From a checkpoint of a small mixture-of-experts model trained on Wikipedia.
Size: 12 layers, vocabulary 5824, 61.5M parameters.
Training: 489M tokens, 3733 steps.
Below are experts of layer 9 (counted from 0) of a mixture-of-experts language model. Rows are named router (the router's row for the expert), down (a neuron's output weights, with its number) and show model dimensions 0-255. Each number is 50 + 10 x the weight over its row's rms, rounded and kept within 0 to 99.
After each expert's rows: "comes before" lists some tokens at least twice as common just after its tokens as in all text. This comes from a sample of Wikipedia text that the model never trained on. Tokens count by the router's weight.

# expert 58
router:51 54 39 60 52 31 59 67 62 68 62 39 40 42 38 58 49 45 45 65 56 42 68 43 43 55 37 53 66 51 57 43 46 52 49 38 35 51 35 46 43 56 77 47 28 52 61 39 37 49 44 62 57 61 53 64 44 51 74 57 34 51 47 38 57 53 51 51 62 51 47 45 45 57 54 43 33 38 35 43 50 52 57 42 63 39 69 53 62 51 63 54 37 48 38 49 65 43 48 42 53 44 69 57 46 50 44 51 57 38 29 58 46 64 65 65 48 43 62 55 47 49 48 42 50 60 55 55 49 49 48 39 44 38 54 34 52 59 43 66 53 61 58 66 30 33 35 47 70 36 49 62 62 63 45 52 49 43 64 51 64 54 61 61 54 55 34 59 61 40 39 58 46 43 39 48 53 58 64 59 66 51 51 53 49 43 35 49 33 50 60 66 40 46 46 40 45 48 59 77 44 60 44 59 46 37 59 46 49 63 47 52 56 51 68 46 50 56 61 63 43 57 69 48 61 73 39 55 37 57 39 36 52 48 66 43 41 43 29 43 41 50 51 36 50 52 57 55 37 60 46 50 55 33 44 65
down0:49 61 46 51 42 47 75 40 54 37 46 51 45 57 57 65 37 58 53 62 55 40 51 52 40 58 48 23 50 59 70 39 67 39 49 41 28 31 60 47 43 60 56 45 54 45 42 41 49 62 35 43 31 49 45 57 54 55 48 51 77 50 52 58 38 37 37 34 66 46 45 40 56 58 48 35 33 64 48 49 59 62 35 50 47 50 43 65 42 54 55 46 62 59 46 52 49 52 47 50 60 45 67 58 53 62 50 61 61 47 41 51 42 41 42 44 52 46 45 69 51 78 47 59 49 41 39 70 65 52 52 49 58 29 42 50 53 53 45 44 51 42 41 40 42 67 48 53 44 38 47 48 31 42 51 43 39 54 49 43 48 41 10 70 61 46 48 69 57 47 41 53 32 42 41 62 53 65 39 40 49 57 60 38 23 42 45 48 47 59 59 61 49 44 49 35 49 29 66 43 54 56 56 48 48 57 30 36 47 54 44 44 62 48 47 53 61 70 52 62 42 34 43 57 59 50 41 35 40 48 53 39 49 54 52 34 54 50 49 63 44 52 35 57 44 55 46 63 41 59 43 57 54 40 36 50
down1:52 54 35 53 43 34 63 53 58 64 66 47 40 47 46 50 47 44 42 54 53 43 41 54 63 75 51 45 59 51 56 37 51 56 39 54 60 52 36 40 60 27 42 44 43 40 42 50 52 40 56 40 54 42 45 56 56 45 39 55 56 38 50 55 42 58 31 47 27 57 43 49 59 38 57 39 41 32 51 47 75 66 45 46 61 59 52 62 40 55 54 50 38 46 60 59 46 43 40 51 41 45 58 60 63 59 50 54 32 55 48 69 58 49 53 44 53 47 41 57 54 55 47 55 63 41 35 31 65 37 54 36 51 43 58 50 54 54 52 52 45 64 52 34 44 49 49 55 57 70 54 66 45 55 38 44 44 41 55 58 62 36 43 48 50 42 35 62 49 32 61 33 55 39 58 48 45 58 58 50 53 62 61 57 30 40 52 54 61 46 48 42 62 57 36 55 37 41 51 43 33 43 60 73 51 64 66 47 59 59 48 46 54 59 51 46 54 45 46 50 38 55 48 36 32 77 51 46 37 49 59 61 48 44 49 50 53 69 70 43 53 51 63 66 56 58 37 64 46 70 55 51 37 66 41 61
comes before: " ", " |", " (", " S", " M", " B"

# expert 47
router:52 51 57 55 54 40 62 28 51 55 40 28 54 45 50 64 53 33 42 47 25 41 56 35 74 39 38 64 48 36 45 59 49 57 55 49 54 56 62 62 56 63 54 46 41 58 33 36 57 54 48 36 59 42 53 38 32 42 37 53 53 59 34 50 51 50 52 51 45 43 51 58 69 46 40 37 58 35 54 39 31 44 57 46 67 49 43 53 48 47 52 45 50 36 38 59 57 60 62 48 46 64 50 46 44 28 63 48 53 45 45 44 42 70 48 41 41 38 42 61 30 53 58 58 62 60 43 60 52 50 46 39 57 39 52 57 43 49 44 40 60 55 59 63 61 38 50 54 31 44 42 55 43 33 43 52 67 63 36 47 34 47 50 51 42 61 49 32 43 49 49 57 50 35 69 68 51 61 55 51 64 49 49 48 66 30 41 62 55 48 40 36 46 38 57 52 66 56 44 70 63 63 45 50 51 48 45 59 50 46 45 69 48 58 50 37 57 62 39 59 57 48 53 57 68 50 62 58 55 48 49 54 56 61 66 45 42 40 33 47 54 38 48 53 41 68 61 61 40 44 48 28 45 48 58 59
down0:42 55 60 53 46 58 36 48 40 48 61 50 29 53 44 46 49 53 43 62 71 46 43 48 66 65 41 40 48 62 21 70 51 47 60 47 59 72 44 50 59 38 36 41 36 43 59 49 53 63 60 30 31 57 50 33 49 53 68 61 62 46 59 45 50 61 47 57 54 53 30 45 61 56 45 30 58 51 52 49 50 43 45 15 83 56 53 41 41 62 65 73 64 32 73 44 52 58 36 45 44 44 41 46 33 51 47 43 38 40 45 41 37 66 53 40 59 70 34 35 28 48 53 67 57 38 38 55 36 51 59 75 50 48 70 42 43 54 58 49 54 54 37 41 51 63 66 42 52 42 49 46 54 38 41 50 50 49 31 53 47 45 31 57 68 53 60 55 65 46 55 47 46 39 48 55 43 50 64 50 58 51 54 48 46 50 52 56 45 42 53 47 41 38 42 43 59 55 37 41 58 53 50 58 57 45 34 61 38 57 50 35 44 48 71 43 50 63 44 55 29 43 57 44 60 49 56 59 54 41 48 51 58 45 33 55 51 67 59 46 60 46 53 58 55 42 47 37 55 47 43 44 45 63 38 40
down1:63 48 61 30 51 67 58 50 57 43 59 66 46 44 56 48 47 60 54 56 37 71 37 64 58 50 39 71 61 54 40 57 42 51 58 57 49 60 41 35 43 34 58 50 41 50 46 55 58 43 48 43 62 43 47 58 34 54 54 53 61 38 41 74 58 45 50 57 54 43 56 42 51 36 57 47 45 66 71 39 68 60 47 53 57 76 46 57 44 62 35 53 46 52 51 43 50 52 42 51 54 50 40 48 59 52 59 54 66 29 66 25 30 49 51 48 46 44 54 55 38 37 41 36 49 51 59 51 47 57 63 38 47 57 55 55 31 45 65 31 22 25 53 40 40 52 71 69 48 49 49 46 52 36 41 54 50 53 41 57 51 54 60 46 51 50 54 57 48 46 58 58 28 69 33 58 52 47 51 53 41 46 35 48 57 50 40 57 58 53 52 65 55 43 50 53 47 52 53 58 34 46 57 44 51 34 46 48 43 53 45 63 32 44 49 52 40 27 33 64 38 41 38 62 38 43 54 42 53 56 57 44 59 34 50 55 68 62 59 51 50 60 52 48 35 35 46 55 57 44 47 49 33 48 52 62
comes before: " |", " ", ")", ";", "E", " ("

# expert 0
router:39 56 58 38 52 39 57 37 39 53 54 40 64 50 68 71 61 60 45 51 45 49 52 62 51 48 60 38 61 48 58 43 54 46 47 48 57 39 37 47 44 57 60 54 50 34 44 49 56 63 35 27 42 60 62 39 71 59 67 42 59 59 50 60 46 49 57 42 43 68 50 48 34 65 57 57 41 52 42 51 45 62 53 62 46 56 32 36 59 42 49 47 54 55 43 41 32 47 47 45 44 46 43 58 46 53 54 62 63 56 58 59 35 41 40 57 62 37 44 47 45 40 41 30 42 65 52 51 52 55 52 39 59 65 51 34 64 38 40 42 54 65 42 59 48 54 60 53 56 43 46 49 39 45 58 67 51 44 45 36 40 46 30 57 64 53 46 50 51 51 41 67 63 47 52 63 44 54 41 50 48 43 47 54 50 38 71 45 57 48 44 67 60 54 61 52 43 52 56 31 47 47 28 26 55 49 44 40 35 28 54 48 49 56 51 47 52 44 42 46 49 39 51 47 46 46 62 67 55 54 66 43 66 50 56 47 67 49 31 68 54 43 40 71 49 44 45 48 49 39 40 43 59 61 48 11
down0:37 67 53 52 48 43 83 48 52 57 48 51 41 47 43 49 61 58 54 49 36 55 45 55 57 48 63 40 37 37 59 45 52 55 45 43 47 40 57 41 51 58 28 46 31 65 56 46 66 47 76 71 64 57 39 55 52 51 48 31 53 64 46 67 48 56 41 58 36 47 39 50 60 52 52 51 40 37 54 52 52 55 63 61 62 32 65 47 36 47 53 60 35 59 57 37 59 48 65 50 45 52 55 71 38 65 59 45 41 25 45 60 34 56 46 75 53 57 50 60 52 44 43 55 38 40 49 67 55 45 30 36 62 60 58 54 35 51 28 52 47 47 38 63 42 49 55 63 46 39 45 50 51 64 37 45 46 55 52 48 53 41 53 52 41 41 44 49 43 58 38 62 41 26 43 43 34 50 48 43 44 54 73 62 58 36 44 71 51 43 41 46 45 40 54 42 55 51 67 20 43 32 36 59 62 47 43 55 59 59 51 44 46 78 62 51 58 58 33 42 57 61 21 45 52 42 48 42 61 54 54 55 50 38 42 52 50 43 40 49 53 48 45 46 53 47 34 54 56 61 38 55 54 45 39 55
down1:59 58 41 50 49 34 38 45 38 36 46 43 73 56 62 55 50 53 62 45 27 49 62 65 49 44 42 59 43 50 51 54 46 73 51 36 59 53 47 55 52 45 44 52 49 55 46 46 46 54 63 57 50 53 47 50 58 35 47 46 51 47 63 34 47 54 46 44 53 49 28 71 57 56 36 55 59 41 43 42 58 49 57 65 54 58 21 67 66 47 44 49 52 50 73 44 50 61 41 42 34 56 27 53 49 66 54 41 42 58 33 43 59 35 34 40 39 54 47 64 57 49 48 62 40 65 61 71 38 22 42 45 48 43 56 56 46 39 72 49 46 45 60 50 53 47 49 42 48 61 57 57 33 47 44 33 41 63 48 59 50 47 32 37 45 48 33 50 53 49 48 72 37 46 48 51 29 44 42 54 50 45 54 42 48 48 75 53 38 37 63 67 46 41 55 68 51 53 58 51 45 52 67 44 68 54 40 66 44 51 29 50 56 40 53 63 69 49 58 48 63 34 53 46 50 46 56 43 42 52 48 44 49 48 50 42 49 39 31 56 36 63 56 60 61 58 49 57 41 34 23 58 46 52 44 59
comes before: " the", " a", " his", " it", " he", " an"

# expert 1
router:51 71 50 27 62 38 54 52 36 50 54 56 64 50 38 46 52 29 55 48 34 46 54 61 46 36 47 32 64 41 56 42 56 41 71 58 54 53 42 68 34 54 48 50 25 53 57 33 52 57 47 37 40 59 68 53 52 48 68 42 44 45 55 60 51 49 60 40 37 62 61 48 30 44 46 62 41 41 41 62 63 45 57 62 51 50 42 54 68 61 72 58 44 65 45 51 29 49 33 37 43 48 45 44 66 59 45 50 31 58 43 46 42 39 25 62 65 39 34 46 62 51 41 49 53 50 44 70 37 48 40 46 42 45 45 43 64 51 49 52 61 55 46 54 48 56 54 54 55 46 50 56 63 61 56 42 56 56 43 48 53 63 67 58 49 55 43 38 47 48 43 59 53 51 52 65 40 69 67 45 46 58 37 55 36 45 68 45 55 62 41 57 46 52 54 65 51 48 57 49 39 34 37 36 47 36 38 44 33 44 52 47 44 56 62 48 59 45 38 61 45 42 64 53 53 47 38 54 46 41 55 31 54 33 46 53 57 57 53 56 52 48 67 66 52 61 60 56 30 47 42 54 56 44 42 28
down0:37 50 40 54 36 45 68 55 42 37 53 53 48 49 39 59 60 57 37 59 59 56 44 36 52 47 54 71 48 60 29 65 44 57 68 55 64 42 43 48 50 40 72 53 48 57 54 43 54 50 40 59 53 52 61 42 52 47 52 50 41 38 47 58 50 56 60 59 51 44 59 38 61 47 50 51 53 40 62 39 59 58 32 40 52 49 45 47 51 55 58 37 42 53 68 38 48 34 55 46 44 71 37 32 42 34 48 48 60 42 54 39 44 55 40 47 46 42 33 46 43 43 67 38 49 56 50 44 41 31 45 40 62 42 57 50 50 37 40 46 49 42 53 55 52 59 54 34 60 71 40 36 40 50 39 53 53 51 65 36 79 32 76 37 60 50 49 38 34 50 41 52 40 51 52 59 37 31 48 55 53 47 59 47 50 60 55 41 53 58 65 41 54 46 53 45 47 60 44 55 69 58 29 40 46 47 59 48 61 49 60 49 59 31 48 48 56 52 38 54 52 32 65 42 69 58 48 43 33 49 63 61 52 51 78 60 55 56 50 64 45 51 46 49 52 58 50 47 57 62 37 49 52 58 55 55
down1:58 55 49 52 68 39 41 39 57 56 41 49 41 34 67 47 57 62 48 51 57 69 55 37 59 31 52 50 60 39 40 73 46 46 55 61 27 48 48 47 45 58 49 51 51 44 40 67 60 63 53 55 49 55 68 21 57 58 62 59 51 55 54 52 66 47 45 49 60 64 71 67 55 40 54 61 53 46 59 49 46 40 62 53 43 67 50 49 44 43 38 53 62 51 50 37 55 49 59 49 52 50 43 64 46 48 39 70 56 63 50 59 50 59 50 54 57 46 43 62 62 58 61 48 50 43 58 57 53 67 60 63 36 48 39 54 43 41 70 21 62 47 61 54 43 59 46 54 47 47 42 52 66 48 56 29 50 43 54 49 49 56 53 55 73 37 45 60 45 66 58 43 62 48 65 59 45 39 54 64 41 50 38 52 42 45 39 47 45 59 66 52 54 56 35 25 51 37 52 48 47 56 58 54 43 50 58 36 50 29 54 37 55 58 42 50 57 51 44 50 43 46 59 56 32 40 36 56 59 53 53 38 64 67 52 41 44 66 30 55 39 46 55 55 50 56 39 38 55 47 44 37 39 58 55 46
comes before: " the", " ", " a", " New", " which", " his"

# expert 53
router:44 57 47 41 44 53 65 55 69 56 48 57 38 54 38 56 48 39 47 72 43 58 44 54 54 44 43 32 41 41 45 74 61 37 43 34 49 58 52 31 44 39 49 48 48 51 59 43 61 39 39 57 39 32 59 46 51 34 56 61 41 26 45 51 46 44 60 49 39 60 50 53 59 38 38 48 50 41 62 46 54 44 56 59 49 60 38 55 33 37 64 59 64 44 78 61 54 55 50 44 42 67 37 30 59 40 50 46 38 30 41 40 47 70 55 56 38 68 42 46 54 46 69 54 67 43 34 48 62 44 53 67 40 34 31 54 53 51 66 53 48 30 41 66 46 44 52 64 43 57 37 50 44 40 34 53 44 68 40 44 49 52 37 36 54 46 46 48 40 63 39 38 55 47 48 52 57 60 52 59 56 38 55 37 65 50 54 47 43 39 57 46 48 38 52 55 55 49 62 48 50 19 36 56 33 62 53 60 55 43 44 53 66 50 54 54 38 68 20 48 56 34 40 40 43 37 62 57 41 65 42 43 39 51 51 72 39 54 41 59 48 62 59 52 34 43 45 61 58 51 26 25 44 52 50 57
down0:52 47 68 49 61 37 51 52 56 64 60 49 60 49 48 48 52 52 59 40 48 46 43 37 45 42 59 58 55 32 51 50 46 40 40 60 56 60 59 56 54 49 46 34 45 57 34 50 63 48 60 60 48 48 50 56 70 58 44 61 53 60 70 51 42 65 59 37 32 50 57 66 51 50 61 57 48 68 54 50 46 37 56 52 54 45 46 42 35 50 42 51 49 63 26 49 46 28 57 60 43 57 49 47 49 56 49 56 47 75 55 56 65 49 46 54 52 46 46 44 30 62 38 66 36 47 43 52 57 46 46 51 58 53 58 42 53 40 51 48 69 43 73 38 61 54 48 39 55 59 45 50 54 42 60 29 51 51 50 30 62 48 46 59 60 53 51 42 55 57 45 61 40 47 67 56 54 40 42 61 55 44 47 49 43 42 65 64 60 58 65 48 51 37 58 67 45 65 44 41 45 41 58 61 59 55 61 34 60 32 63 57 44 45 69 58 46 48 41 53 67 48 48 64 45 50 59 40 58 38 59 61 54 58 36 38 53 50 39 58 55 56 52 38 51 60 70 59 53 52 60 44 56 31 54 47
down1:68 42 58 52 51 41 54 62 53 58 56 51 49 38 54 53 47 53 60 54 49 52 71 53 51 58 43 34 46 47 59 35 59 76 48 45 49 70 49 58 45 51 53 52 47 55 52 63 58 52 39 48 48 38 41 36 64 52 49 40 56 46 41 42 41 53 58 46 54 37 43 54 52 65 41 51 38 57 52 49 44 48 54 57 41 57 47 47 60 40 48 47 30 63 47 45 43 57 61 43 48 57 55 62 44 52 44 38 83 50 53 61 50 62 62 39 68 56 47 60 39 43 20 47 50 52 41 53 49 32 61 54 34 30 57 47 44 41 39 36 45 62 55 61 46 40 62 29 29 63 39 49 41 58 42 35 38 49 39 42 43 58 49 47 50 49 57 45 55 52 39 67 56 39 59 53 52 61 32 35 51 61 44 60 56 46 64 46 63 56 48 40 56 63 59 49 49 38 55 46 49 53 76 47 53 54 62 44 53 62 55 65 53 61 55 52 35 62 52 46 66 35 51 61 53 35 40 48 54 44 43 53 48 40 33 41 57 25 62 47 72 80 56 62 43 71 65 59 37 39 57 51 42 36 38 51
comes before: "0", " ", "1", "9", "2", "3"

# expert 35
router:51 44 44 54 56 46 40 74 51 50 73 56 45 68 42 41 41 52 45 31 40 51 47 44 59 42 42 65 49 40 22 60 46 44 37 65 56 41 49 46 35 60 59 52 63 54 51 37 51 45 40 64 65 43 48 53 55 51 46 36 45 40 51 45 56 52 47 59 34 41 63 57 66 38 40 21 38 46 40 61 38 47 50 36 66 51 44 55 60 36 61 48 47 60 21 53 59 63 47 66 34 49 70 47 64 31 49 45 41 34 53 56 52 58 69 37 52 40 49 57 41 64 65 52 47 39 54 47 37 52 44 65 37 39 64 57 52 40 32 63 56 59 59 49 54 37 31 44 57 56 41 56 70 58 51 47 45 46 43 49 41 53 41 48 40 53 58 39 55 34 59 39 51 31 47 45 47 42 62 50 58 35 41 48 50 43 60 44 40 60 56 40 44 42 62 64 56 51 61 57 57 54 53 54 67 33 41 61 34 40 56 48 46 51 61 43 39 63 45 40 43 54 41 63 50 43 47 50 59 63 38 53 45 08 52 55 48 38 55 35 50 56 43 46 46 57 42 58 58 50 40 62 32 41 52 49
down0:44 49 55 46 32 58 22 52 54 50 46 48 43 45 64 32 49 48 38 41 42 47 53 58 71 72 62 51 65 53 52 59 53 58 52 69 53 48 64 43 28 60 35 52 43 52 55 30 50 50 39 47 48 49 48 51 52 54 40 57 37 55 37 51 65 59 48 35 63 58 37 53 27 57 32 64 56 47 38 62 29 48 37 47 55 54 39 37 49 48 25 44 40 53 58 49 41 63 39 82 66 55 51 55 74 32 40 49 42 43 54 50 30 74 33 44 49 51 63 62 47 68 35 57 43 54 57 54 36 54 33 49 53 62 47 48 53 52 36 52 43 51 51 54 50 51 47 43 61 66 65 44 46 59 54 45 51 58 52 51 51 60 52 40 44 61 55 33 61 58 36 52 54 47 58 46 47 50 61 54 51 55 35 59 50 65 30 61 66 64 52 62 56 43 55 40 45 54 54 53 69 42 47 48 78 49 44 55 56 62 55 50 35 59 59 49 42 50 42 54 29 49 39 57 53 32 63 41 56 72 47 57 45 33 58 37 64 54 79 46 53 49 49 56 52 53 47 41 59 59 58 54 45 63 43 34
down1:62 57 46 38 41 58 64 44 48 34 54 57 42 40 40 49 52 55 50 53 60 50 45 63 50 50 55 36 63 43 67 71 37 58 65 36 47 59 54 40 74 30 37 57 51 54 46 61 51 63 27 42 21 41 73 38 48 37 42 58 39 47 62 65 35 56 86 59 59 48 58 43 32 35 59 59 46 45 49 58 52 55 60 42 52 82 45 39 60 38 52 61 40 46 54 45 48 47 51 43 61 42 57 34 38 79 35 46 35 37 44 59 49 40 70 37 59 35 52 59 35 48 47 50 48 49 56 45 39 41 55 53 60 55 45 51 36 50 67 46 33 61 57 44 41 69 66 50 38 49 46 56 52 51 40 66 52 37 43 52 35 77 47 46 46 49 38 38 58 60 46 48 43 51 67 56 48 52 38 71 51 68 65 56 59 51 48 54 43 43 57 51 53 51 34 59 50 76 46 61 40 56 49 51 53 54 56 54 46 50 52 41 45 50 56 53 49 45 43 36 51 64 36 34 63 62 52 45 49 49 57 52 60 42 50 45 48 66 16 38 37 55 44 51 53 31 57 52 56 36 53 63 48 55 46 52
comes before: "1", "2", "0", " |", "3", "9"

# expert 54
router:52 47 45 29 44 43 51 64 65 72 44 54 48 58 38 50 45 42 58 45 44 55 63 48 46 39 32 49 55 38 51 49 18 51 39 53 38 40 52 55 68 51 59 48 29 56 63 47 52 32 45 48 48 57 59 47 28 31 46 47 51 45 35 40 55 63 36 54 43 51 32 50 53 48 38 30 49 56 41 53 42 73 59 50 51 56 33 67 48 38 36 42 43 49 52 48 54 36 41 64 48 65 67 48 55 36 42 50 55 30 61 29 43 54 43 60 45 64 39 58 41 46 54 69 58 51 28 44 52 49 53 56 56 50 68 41 54 48 51 63 56 56 55 53 54 50 28 49 51 34 43 60 55 72 46 31 29 43 57 53 52 58 53 51 38 41 42 36 38 32 53 55 55 33 53 63 46 54 56 61 51 48 43 49 64 57 51 52 71 55 64 51 38 53 56 60 39 55 55 41 33 45 36 63 68 45 32 50 63 46 48 61 54 51 42 45 46 47 59 43 41 52 40 76 49 39 56 30 50 53 64 52 36 41 67 37 35 40 54 28 51 47 55 47 50 46 67 36 47 54 62 58 51 38 54 65
down0:55 50 42 47 55 60 43 53 47 58 46 33 41 56 37 41 54 43 57 65 52 39 52 68 63 48 37 32 55 47 49 66 42 73 52 44 50 48 54 41 57 44 46 50 30 50 45 47 51 39 46 55 46 59 43 68 32 40 63 51 56 59 40 48 30 52 46 44 54 42 43 58 43 66 45 29 39 51 39 51 61 45 42 52 42 42 42 63 44 37 54 55 50 54 44 55 38 41 62 60 64 63 52 54 49 41 62 53 59 48 66 69 18 57 40 54 54 60 55 57 56 52 52 40 46 51 45 58 49 62 35 50 32 52 47 66 47 19 48 68 41 54 45 34 57 53 48 47 37 46 70 40 29 50 48 43 37 52 46 52 60 61 46 46 42 46 63 41 35 51 42 48 52 48 43 47 47 47 41 55 35 39 58 53 37 52 50 26 43 55 41 56 43 46 80 67 24 34 58 45 35 52 55 28 64 59 60 41 47 50 45 49 43 59 54 50 48 43 57 47 34 60 42 65 64 48 52 46 68 52 77 55 48 44 48 36 44 50 53 53 61 48 41 42 50 40 57 40 50 72 47 31 49 30 62 39
down1:37 48 42 51 58 57 55 38 59 49 59 49 51 58 56 44 56 65 61 54 45 71 57 63 40 55 59 39 65 44 57 50 35 34 56 68 53 56 50 56 53 60 56 41 44 53 60 54 55 38 46 51 58 52 41 52 39 42 49 29 43 37 42 58 44 47 52 61 38 31 38 58 49 31 44 56 63 54 50 40 52 60 71 31 65 45 58 43 46 76 50 47 63 63 49 37 53 52 57 56 59 48 47 55 60 47 58 50 67 38 52 29 46 49 59 39 62 82 41 56 35 39 62 63 55 44 50 35 44 52 23 45 48 38 46 46 48 46 35 50 42 55 46 45 45 60 48 53 49 37 50 58 64 61 45 61 39 56 40 31 39 55 36 60 40 42 48 49 48 35 60 73 56 48 63 52 58 66 46 46 47 49 55 42 59 60 64 51 43 43 58 59 60 37 54 42 48 49 45 53 46 57 40 36 53 52 33 54 46 45 61 63 41 48 49 57 54 53 43 20 42 61 43 52 42 58 54 31 35 53 26 36 51 40 41 28 50 56 46 42 30 25 45 50 59 53 53 52 60 45 59 42 47 66 37 42
comes before: "–", ")", " |", "\n", ":", ","

# expert 44
router:51 46 42 55 60 70 63 40 63 55 38 36 41 75 42 60 56 34 44 35 39 56 36 36 48 42 31 57 46 48 49 59 56 52 60 64 49 40 40 59 58 43 46 48 54 56 59 40 57 30 67 63 65 35 69 46 50 32 71 62 40 36 44 51 53 44 54 60 44 45 56 43 58 64 39 39 49 32 60 47 41 44 64 40 48 58 60 42 44 74 74 58 51 52 50 61 41 59 36 49 46 69 36 45 46 41 36 39 56 48 38 42 39 62 63 52 38 72 55 59 44 45 65 65 65 60 54 50 28 39 60 60 47 28 44 59 52 64 64 43 71 36 54 50 41 39 51 33 67 62 50 68 47 52 58 41 73 64 65 50 50 45 33 41 65 33 54 48 62 48 46 46 54 42 47 65 63 58 67 75 66 41 57 50 50 51 43 57 28 33 58 43 40 57 35 55 57 60 59 47 54 61 41 56 68 35 38 49 48 55 48 49 37 48 53 61 46 67 56 46 66 59 53 38 53 48 63 48 63 47 54 48 60 27 53 52 53 42 58 45 53 49 57 44 52 28 48 56 42 48 44 44 50 70 45 68
down0:54 32 44 56 40 43 42 58 53 44 51 59 49 37 56 49 48 60 46 43 52 53 53 48 53 37 55 44 61 44 60 39 54 51 30 26 58 35 58 35 41 39 55 37 50 45 62 63 47 75 47 61 62 59 55 45 61 55 50 67 62 61 50 48 60 45 48 51 62 44 47 50 59 41 58 60 50 72 56 57 51 34 35 66 38 43 50 51 46 56 29 54 54 53 33 48 69 50 53 56 55 39 54 70 40 49 51 70 54 54 38 42 65 56 51 38 53 39 49 43 33 56 58 39 33 56 42 60 64 56 42 43 72 58 44 48 54 56 44 47 39 43 49 51 63 50 51 62 41 42 40 48 49 33 41 62 42 42 39 40 30 59 62 55 48 57 55 55 53 55 45 36 49 73 52 63 62 55 39 63 60 59 30 57 40 42 57 46 58 46 43 53 62 49 58 36 55 47 66 55 60 49 42 48 61 57 43 40 50 51 63 58 55 40 63 42 44 30 57 38 33 18 48 44 47 54 52 62 41 31 50 53 55 63 65 48 48 63 47 59 51 58 47 45 49 59 54 60 42 43 52 50 55 66 53 45
down1:50 45 36 66 56 63 50 47 70 52 55 51 41 38 43 56 44 47 49 43 43 70 45 49 57 35 56 58 52 49 50 48 36 59 36 35 44 46 54 39 42 64 42 60 54 41 62 47 46 55 38 49 48 33 73 53 33 44 55 55 52 47 62 34 55 42 44 53 75 50 41 51 65 47 61 34 39 55 48 46 50 40 62 27 38 40 42 55 53 65 50 65 51 52 47 63 61 50 52 49 32 49 75 32 43 46 46 71 42 50 52 39 41 51 55 48 36 40 54 50 44 39 46 50 40 55 37 41 49 59 55 51 50 48 58 66 63 48 44 45 37 42 48 39 60 36 18 22 39 48 45 48 49 66 49 52 47 46 54 50 54 54 22 34 41 40 43 61 54 50 57 60 65 45 46 40 49 49 45 70 57 61 53 47 60 47 52 48 42 47 42 48 65 60 47 49 66 41 53 38 45 60 53 59 56 41 44 57 33 40 49 44 61 46 34 54 49 66 53 55 53 32 46 51 49 51 60 41 45 39 32 52 48 53 49 54 49 53 44 43 62 61 57 31 43 47 50 39 45 52 34 43 40 53 38 72
comes before: "0", "9", "8", "1", "5", "2"

# expert 43
router:52 60 43 70 50 42 59 46 67 61 46 49 45 74 43 62 41 44 31 40 43 57 33 63 48 51 56 43 44 57 25 62 44 49 45 33 55 49 42 43 48 57 46 44 53 63 49 45 44 35 53 63 42 33 52 68 64 30 50 50 37 61 45 51 52 36 64 50 40 65 56 53 67 39 43 28 49 38 64 66 47 48 47 19 55 53 44 40 45 51 55 63 55 46 52 58 44 64 44 59 34 63 30 41 54 61 47 49 46 44 47 51 47 78 49 42 56 35 44 60 51 47 59 61 51 52 38 52 40 47 52 63 46 35 32 61 55 62 66 62 62 31 56 47 55 62 48 45 48 56 30 48 49 54 60 45 54 52 66 45 38 59 35 49 49 40 43 38 47 53 63 36 53 40 29 40 60 47 47 61 57 35 63 40 54 51 54 67 43 31 53 48 41 41 55 45 54 45 38 48 54 49 47 56 48 45 51 63 43 43 61 42 40 46 43 50 50 51 36 47 57 45 39 37 57 48 53 43 65 34 35 52 58 40 38 51 61 46 54 57 59 36 55 37 58 44 62 59 54 43 45 49 39 70 42 62
down0:42 59 48 55 60 54 28 39 44 67 53 50 46 61 40 56 51 44 63 39 49 56 44 59 72 50 66 50 52 49 69 44 42 50 41 41 62 45 39 52 49 49 39 58 55 73 53 53 48 60 40 29 62 50 47 46 42 41 44 45 37 65 48 38 55 41 36 40 37 48 57 54 48 49 60 42 51 44 53 60 41 38 40 51 50 43 66 42 54 59 48 37 58 51 49 44 54 44 43 48 47 53 57 49 64 61 45 38 41 72 57 51 41 46 40 46 59 58 36 47 39 54 42 59 45 48 46 57 55 59 53 41 40 42 57 52 31 25 50 45 48 52 50 55 51 54 45 56 51 25 49 60 55 59 57 47 59 41 67 76 52 62 54 56 54 43 45 67 29 58 52 50 70 46 62 35 45 59 41 40 58 57 49 60 57 68 56 60 51 54 54 49 54 51 55 47 40 39 46 37 29 49 55 68 61 50 38 63 63 45 41 46 50 44 40 41 43 30 47 45 42 53 36 48 53 36 40 43 54 38 57 49 52 67 54 55 59 52 55 37 43 32 73 34 62 59 48 51 49 70 49 51 58 62 40 56
down1:36 57 65 61 50 52 37 50 56 69 16 38 36 51 53 42 37 51 62 53 55 61 50 45 52 58 43 70 56 45 49 52 61 60 61 64 53 45 33 65 40 48 53 41 54 34 52 45 55 58 62 53 57 36 62 45 55 58 50 48 40 56 64 47 67 51 61 39 50 65 25 27 71 48 17 48 56 45 49 50 38 41 41 54 53 48 49 58 58 42 61 61 60 35 38 54 34 55 52 46 56 33 50 47 40 48 45 45 39 49 61 47 34 34 50 66 36 54 69 59 52 50 53 55 35 44 59 63 64 57 51 47 40 55 39 47 53 54 47 55 59 52 36 39 36 33 69 45 54 46 57 37 47 52 46 52 76 71 50 26 52 46 50 45 63 45 66 34 61 35 40 44 51 42 47 38 49 42 42 66 50 41 52 51 59 42 57 52 53 49 33 51 60 57 70 48 49 48 47 38 34 51 37 50 51 74 41 39 47 39 57 55 49 41 64 47 52 60 47 60 38 56 41 43 38 44 58 55 65 46 49 40 63 68 50 65 52 39 46 60 39 46 55 52 44 40 52 46 42 43 65 60 71 57 60 48
comes before: "1", "2", "5", "4", "9", "6"